Experts of a small language model.
Training: a variant of Adam for the experts, 907M tokens, 2961 steps.
Below are experts of layer 5 (counted from 0) of a mixture-of-experts language model. Rows are named router (the router's row for the expert), down (a neuron's output weights, with its number) and show model dimensions 0-255. Each number is 500 + 40 x the weight over its row's rms, rounded and kept within 0 to 999. Numbers have three digits each.
Before each expert's rows: a language model's description of what the expert responds to. This comes from a sample of Wikipedia text that the model never trained on.

# expert 44
It responds to: Months, parties, -our endings. Month and weekday names, party words in election tables (Democratic, Labour, Green, Conservative), and word endings like -our and -out.
router:464555543452546537485471489395515506530520506528505497421574491493529545474535604489595402531479497461477472504540504530546487505438517494549461486458432495547500513524537538564480498528529517448470501443510521505491450512485492487488463501444454539525494459501428456522444551558520520482589500491525514525518497412541522481468497489586498485493525495535464504506559514481531463528528503544518503476562456434441477490541518463487544466476512426493468476448509523489453512526438487522461477531490502460518453535538533542487466495461525515521461485478491515549489472468546487397460529514495546433540530457562557537470483482453516531425472557476447503432561415492489486447509475563512401596521496569511610522485548503442475480479400535596428541498474473516503543447529524
down0:482460479494507411517417531537545556529551593366468539474534536486494498540414459543547558443447540504593522549501491470520519477549576477470519486467587440486538535534584548413488570442510507562482473537482481469539520501528446468468480517504508501524448481483439499427490505523495506427445451503503529465428501490510505537477632527565519536449475497491543470533520451539518465505543498533519557487499524531501534540495443485517459593530506503437525481508471562529577509477492466533577541530554518456560496494460468490445493495465469486448504515507476462479485460410509516517545517461473521502477455462514479488510556547531542514552479494509536520554522512500484471488555473426474473548561496467521553478518450536469409499511458488574527517546482495442545497555502517
down1:522529442544473435502476533487442498510493538502463540518534528530538551525505466455532460474521503516480484512481507525502481509485475567456526510538420533478482511540535530502456503488578480522471551468563567448475577474544479439501540464457505575468521492517461451470549437484481477486529529518474506515510517477421559423473544512450448512431426521502493443500544497450481460468502496462476485441496493498510512537533526526508542476481546526548513501521523458555463486516543496494608437513497488425496616464522471576381432572509551560505474531512525477474511535535521531546380516510545484513477464520509517591477436434420523453587564512596509531556548500528470490499544494513463470469436533535461592478538436567460465488500491485536538447549530514564517489541494494
down2:483404495559490534451373508571496492532511436520513526466527543462548526531539528516411565533492487492546450514503534496444476591503466463460473483508529492535453504522454433488461486495502435494572478459516490495511491485488547490514540510564467490525417476486524507451492538507449510444486477511509539518482500453500484461463587506548547470528509516522456598421491408449536550449453494490493513457487505516467541526493557539483473482452487478583449496539586490522555458551575478567436471465523471519549517500514480495449465489442595523495446450396535496498545554487477447523474493531447431447520521541448523443503440496481483556443482495581506515545467506459478491572458433503502579571518478502509443487565477461525519492512505507472499456514478559437503557462526493
down3:447506596480490464509511480562482499542513444485554473423476473473485531480583502502548473534505514490496500505502558550519467520522568597439448495497540563514510464521519515475521521450506486457564517471494504545521507544492552547526509434441485479498542503533507591465519517541497536509482450553575579452501495529496531488482456528484418527525459499465501487453500486509550500505475481547442455461421506467499444479568503492509492413456558549506567486553515560564451491438588481533510468488508517500510513427525532475501449518475571511510469582432545480473428439481488503447543571498578424501535509469530492495491464460552587467500462501509459477455470471542466507465586526503541526510451504507519541485480473509417455395544496454498563524475541534402551443433455500
down4:508518525450483568493469539443486482472578484513441536593517517539528419572563565544497507502507545477530490497478512508514464477492511551455450562524511523420546469461526508468468476448561552416531516469567472520453486475509507518489510474522524453473521556486430441511525551467513525514501471446499546521535469531502500498523492543436563435469505454451469555529461465498514460498528511436459510446434553506538513494475468505502537436441459422527487489490603474549442405527491529513524464450538526463512483414495471471602496510495483464515471465530491526507466527491514454445465459516496488506519542477548397535531594542496486523477480501484547534485436512476520442385494452524466426594493530582534487511542460584532491574501549501544511508531505499481504418555461488
down5:511585482485469491485463546443471548427530512464440429459493461466498398574468457546533504472508425451508498504507496541501546470500463492464519481500488529546487539475547538498527457451480474529517513492563444525493518537483457523539595490506507557537475581462520497572449420470450471486575504533500549482482609511542422516461554469515469444522497497507489527568465466472504551390489480586474453553491503513571496545462541534493535466620462524498528506453487484561518426482456452473527501535461496503520553528557511505542492541476494535466530468550490596558490532514471510520461479515437504544516492501479550507447572520454547523577477504470538544525539510551540412500480480536459448475485514537487597566476512494417493534471543515501495498479510540491476450430523472
down6:508466462520567514578570455502526483532512507492508502417523539512509553519520505532457517524453436517511476452518494510479486477450572493525565517562447484589514521543501495472444502552476479514539431464474521456480449583473479545513477491536537515548514459536516478489458561499517545524423508481461540454445489459390532529540544509503502523457461533484519442433491462551551521496505464555468494481495506443488506562471481486457517574504454581545499520493537514544551524554538450426529550473537474485540468539483452487467557481527526486539507523540528527507510546498557515473529524525483475519457572543511445453516432476529444492453549522552453473576461501480429533470581520439482538451489454502509395415506507484477490585520447491383523562553436453558556486528440440
down7:508457496545526470474486495484523422464457537449536507458511551498478545427535499473519531517533480526513447514500525512455579499511523530545514480545527523487520464514457489467515485499506535499490482480500461456483520541499542514532412505492513525491494520513501473402544538587574500518476432507516524524459570522546528562547504524473461542430534522556481496480430528512563534552551467469546560494530489541456566489509527422455465534441472543500517526487542502461478545596475570495499535490533480571592505557514566491464540488454505489532545496465507496585429487475551497548461436535588485539512485499465453454452556489548515608496480537471518510448520506600575540533529494491531546557513522455479437374520471489468616460546498481449435490557478472434495522477519539
down8:515538475498492439506567490400462533506451458487500486524510486498546427450520531526421499517405481506527569550471576452520463505559532486434463450503557430539438496487498548535460414556446489425552547499495495553551527527521589485533517546461472507528510544537505437517481465527496456521479455473495514506542557484484510487525528537494493449512470523448435544518465484538594543563496505476563460464492503499596470496485491493560482519465543541473484520510458483462495435500545465513430509489460478426498536498530535570532472461504402496531470572544467492423514462512486499560446453527517505489517494515547536479526458449507523418449467480542443491442541528443486522534515466543540440482606498585476440425524454515480518451501484454536519529555565492504485429509492533
down9:564470438605544477445445478462463583522463502498496543536462569532472473490531473588446481499479512521421561528449474495543445451503523532588535465538553536488526470478493591487554499528495530510558522503520547477459557549498543512531600546522543602499489520482573549545421514501537558481514483494448586491525490490520490430530572518502520502536534564476495542482441417419529512497460484476606493507467505416517503434528483490517515498481440506459512454525548449447522439493522502452508535477469488448541498464503464511577510495430519478509548535503537498460476562518532494537500463553478498440439444474493483434535436534568554482499457444558484522536482498493456558484544468480518503535558437463420498508507541508489501485474542482553509494529548478489471497527488455
down10:520504544546493487486495505520464471517470568525451501532485472512491483483526456515439566507437470519480598457483432500609549466533452506525471508413491478468494501510489551580505549506518475475572497545496537562520484471565520532515476505452467495520521493497481485461476537490559521434510444445480450477471531554498539464466596458498505499502480457507452516446508484526550487450444531586487435454509520481525442499528427529568438559498514497486476504499493537474520467607497503508460527560465505462579455488502503467463492508506453435494519474435493499497475598475498439406458515534569543522517466442502565486516408526466542540509478511463608557596504544415489443454570520477579476548572500484531505491482491545510506558505530575451516507515564494516534519453539482
down11:480485529507485514541536514388577473515566501544488520537584493518480395523534580464573439463551513487505541479408463508492393440450451513502468423480529545548455488450533620584492581530481475463521504553519457475477508476441526496498528532502525529450486544492496450503535532493502471510513531441495448469482455544507483478567463445468476487526518442458520538520499437498468510448470520512526554521503488497477475467529468529485582532436479517595554403510536471501552478504512472493513502495491495528468447573471543516516559531449483517454477531574554517533480510481510499565418455486526523470538564476509422530514583481472493483427477528509519491462565457446485552531553507469495486507503557547561559462474480479483481529507551481512474439546450523540445458500534539
down12:497467456464547487454453442443441442519521498521539595473541554503505524588512582425495499484485436445461480520479483474514523533446460522500558477469517476545515536433562532517497562506485516479505514530537486545531580479499502526430491531525457538535467492554519499516491480475446522452479487474481502464510486529496533430468479495521527489511482466555499422447469508446499531531530507508558398451400471491537540494592506510507535529436471460488445463504473508443430445500432483526552504512500567459534492537565462539524493482483466520518463481543484520455519443550549467524503485542423465545465422471527536513444470451538389533426475590512515496527483479546488501500403493480483534488561511462493487486499417483538448440491509537562551518565464500399438466494526576
down13:493453551493551452464477499507458470497499533495516523467520486588491486510529517529459440513551495472553509533456453510502504560538505511464470441516516498404499423494509475475528529439468518483429432546500546450563421501401485527448450477513496584482495518517554537540550552429505569499520504479495515511495526510498567528437546522432543436543517506515461497467490593528490537469469601531510500436474490516519548539556492382519565547472542510508526462505556541544480478505544514500488463454429611536512601492492508471495522556491609467474508468484473517505476487519502472549495550473466491463410421490418583499513524531530473512546503545536419506572430479519501514479478504477564505452477509500482560503508491480433519470468489550531509540553539527459505475536462546
down14:492479591543531533521479498522522531504459568537476519456458462524560568491473558441551421465507443444536448539517493502411549527524539479511496517413463463533479447482463517527474560460515497540458486380483453446522537445487499458456449411520528473509488494474529435413457484549527472449410497454517537444479444518538487502544465460426492476500480538527433477542551546437444551456465530472520487487505509491422517505463506452477492523530466467532468480439518512498485538554480555487503489524530525533473502482474534448465596551500526594448542506559496457567423451538500540427514554432493496470510505499484485484469492518506441554525510536543469543456557515514478582478501504541554479487427551495507448446560503518484490442513524427521474498471481471464411518505524519
down15:569530557454501497549528434542520510435503528513468529428464523524520489478528535513481545479575565484400549498528506480491479475482561475573420564515552556498533603515474493495554523553553469565572465488498524453462529532455460472505521448508553518500543483460502463437475481458481512502542465543512469498470498466450512472578564516534528540476437474485547584455474496533522599465469526449499432498441499471505525469434439464524476545524508492557464479477507527513507451466557498485452526515507502525506481574553507502557499505534494522499512475475493507492478501454567498521530502420395512425491459540476435497488544506540487520465460457460468528493513508534538590507540453548520487386511397519495470462449532501436553453493541508574500547539498473579546454487536431
down16:473522503515442554510519463584502476476534477481486480469496478488491510484481480445589501559428445513513504541496436471527526515429469543533511402446565475469493481447516467574460517499518440441511540510522538555527568517525519467491541580531556541503477509528515539530565546453453556531493477495467513488488536534543505512392512535550548480474487440400519403470433500443526545498516570469528466439480422481476475481436441481583488498491466491527481509454489487498466478444540428460500509466522547444528501476503434456521501501514529534519506511488517400504487510455492572473496617551553498580489479459467528498514490495534445549568496548553571528470515507478576478468424502526555509510456397492517537534537509501453484542480498497521567545539491544457439465465518499
down17:533417547551488492478486419521476522576552508474494518465491488440519433517514446493487518541523494412497515533511455459411509477470517509523509417511568554553504495502489524527464530483477455458539545478478482482483559506558526477451501534557517498474438422462475487527536543495531499518453520489518522456524485518554495526570497461452447439511444498523501461465469588507508481499623526540503506491508517480530585476518511632545432533422480448542498484502385520495544438547498484466562477471443519502550504441462469556543521540490484467529497525454521504522487472514481488508550499490541551519496518543502396449541496572464425502503449487458409511512453559546563547488485487471581493489487561517553425525561494519484482485509484473576401474448480481517536505462519507
down18:480452462482485489528508533536470461520506502540449532499442458499526529478488467452499539503548586527484555466556471494504424536452539470552496534497462510471519505521538511436485462485492476594485498471559458473520497510446511409543567548472488513503561571533469504515457484471430506478478595580485478570513411468489514515450444455470500593503489530449505603542518564536489587454429439460459492506474482502492494453543460522520493548517452482492550484498496527529425553507582457525541423484515375462540480533532515480545464507486504468501540489489480401488481539515477508558552508454572474519529388472555525437494524533546442495502518469512465464528502492514476500494559476466467515562481452490458441507448462525524514521507493494456542441564495484502445574487410475
down19:487490538514524516605488470597471519500497433426465481561426496511550499510470532606480577452441584477523522580553474458456491527512513546456548544513489520506522531490478486507523539444489446511431432573451555477481523424468540509528477537520505531578441535476504521491477493441493481476452513443459470511497488454447522461504475425537514445545495516464495487447500508483508474426517493445450467457500515562521421482552501492562478488465488516514493538533529481442514472419595471459493535613508490530464554484530469418459464497445483525522469548452453501479580512471479494584449466570512462554498511481558484579507514509424496464540457477423518473499501527520511437474502505502493479464482508527535537538567553467521488451524512516537491516549499480562569485524419517
down20:475466517506462480470523454446510497482510521522526465547529491555543432480505505461503468463538423404509482490487451569553476433470480498505537493482538492503479492440471519506448521487422550511505449554555521476475565455453593462465521521621506420511534542521466543539536486508532525476545508474506433453493515506474501504534508494472445449475513457480443498426477509456536473527526470507533447464528464494482451467484582596491617553511465543478554510532514488445449484514520481515490520502505457495561474432504585509520540563498454480466564498458429514415467525448424499506444446537508559521422508482499492494548522502536450548475466496502452507434492477489510542524490480466453462514450480544516538524559445423574553488427517550530540457519550525481527414497441592
down21:425400482541495462430481534536520496423513522457469472537505506480459584548547567463427468462562474506486565508520511490544452509523513529472542537493528435529512464442527530449474549489485472500460451511512504516468537532480497436422436560488527478516492528493475515511457515574503377557459511497454479480528472451441472468505496441497519520444568510563494529513474541450583467493463546445541560491478475465485508528485503595581453431450522509480493556466472537498496543474421488431443560507450534476541490556528492533538548492523443543491446517475512504428471478462452474572428464519525447548569534498512495494536532516531519476486441506523571531479587521544539492533512550530532427516481489451495412523512465551528545551465461540514518551437508530497521559533465509
down22:538549411438500480490462543531475501463540512507510459498489455510523534525529484556478452523508470502521503533463449576528516518489471509520525504529487487455545575513486495506545497470449517542460562560541446439522434573503459600500503445474514586572485558517487444484493541523469485458452506471630494481524485541441526497469551547486524472529552516563530470511496507507513528438515478489439414483509522439502430539580497486482513480468503451537550501484515543510516487462516491521477529598507495563462493549537494470448551552527487491490493474470491501479528505544364508562501509491415595446571499501454423586520514504439534566487463460464557549554567503467498475503516476467506541444580460488541445414442539514480545471525504542546459490495490509557533505448537489
down23:495413468469416462453520506484473498525525557521513485459503535533466523544467535486464499505555496480540475478469483420508500527477560512491521495570521542521433497552519442579496521523508487543476544429447484474520424482511538518544475520550446444511511473473545534548553485525460483450547470531473521513532479567588471509435545472507469491461452513555506495555522496497489466505513554544437584487473397513412523491553419491468464441541543543501409509521477518495496543423507511456513509554489514475512589519407556506532508515470516482545523501440518457542506474497527480643501469468531532502500477425489497473585550495537534466540552512416529381483506415426459492564438489510504485535491479448501495456549527496533534463481524496473418511494505514475466497509552473
down24:468456489489485513495504526479549495514469511499491447523570524440475525575501485529448483453399553492486482532490511465434552497452489551549524452585466497485539525491533459482521504507559491520509516420474482551547472420425535501474490519479527487523507530532557480530545650487584530538550481505479419446536443522508503480443571472439484539520508525510543452533525521548463502544507541479496492483573490500541489491547499479510502556489487514460473532549458454541524430419542507553429603471562504450534467517442478483490553360522576482507508542509540468525577464479521528485456566433490529554428552507527504464454490505554495521479459478472483476495473539613551542504456529501524495538518517421552481500518505554508522480536496480462414497524491489487511430484489524
down25:558539531541453521426501448472483527504497591514520453495508492403561455472552396527454475501501502564477475470471529485522475466470542481440517519481514538448513479491587559549504527503538447485487499544496491530499463536498506528504562431481416473475547536429495502536484394563450464506601478480535553506480561522484487419519518458467539451487429495450556508493497485486517450515497497500511548499478495579516511556557479545482506476520448447479523540413508484497517429463492451542529538484483535500454510512491527553505444477583532499469508476567510470456414467515533447549472498460476486479521526532489491487523521535465574468515543561508511584480521491505531538491505468495506436549534579536474558602525416483402460569508529528523565494486473523559514444427460489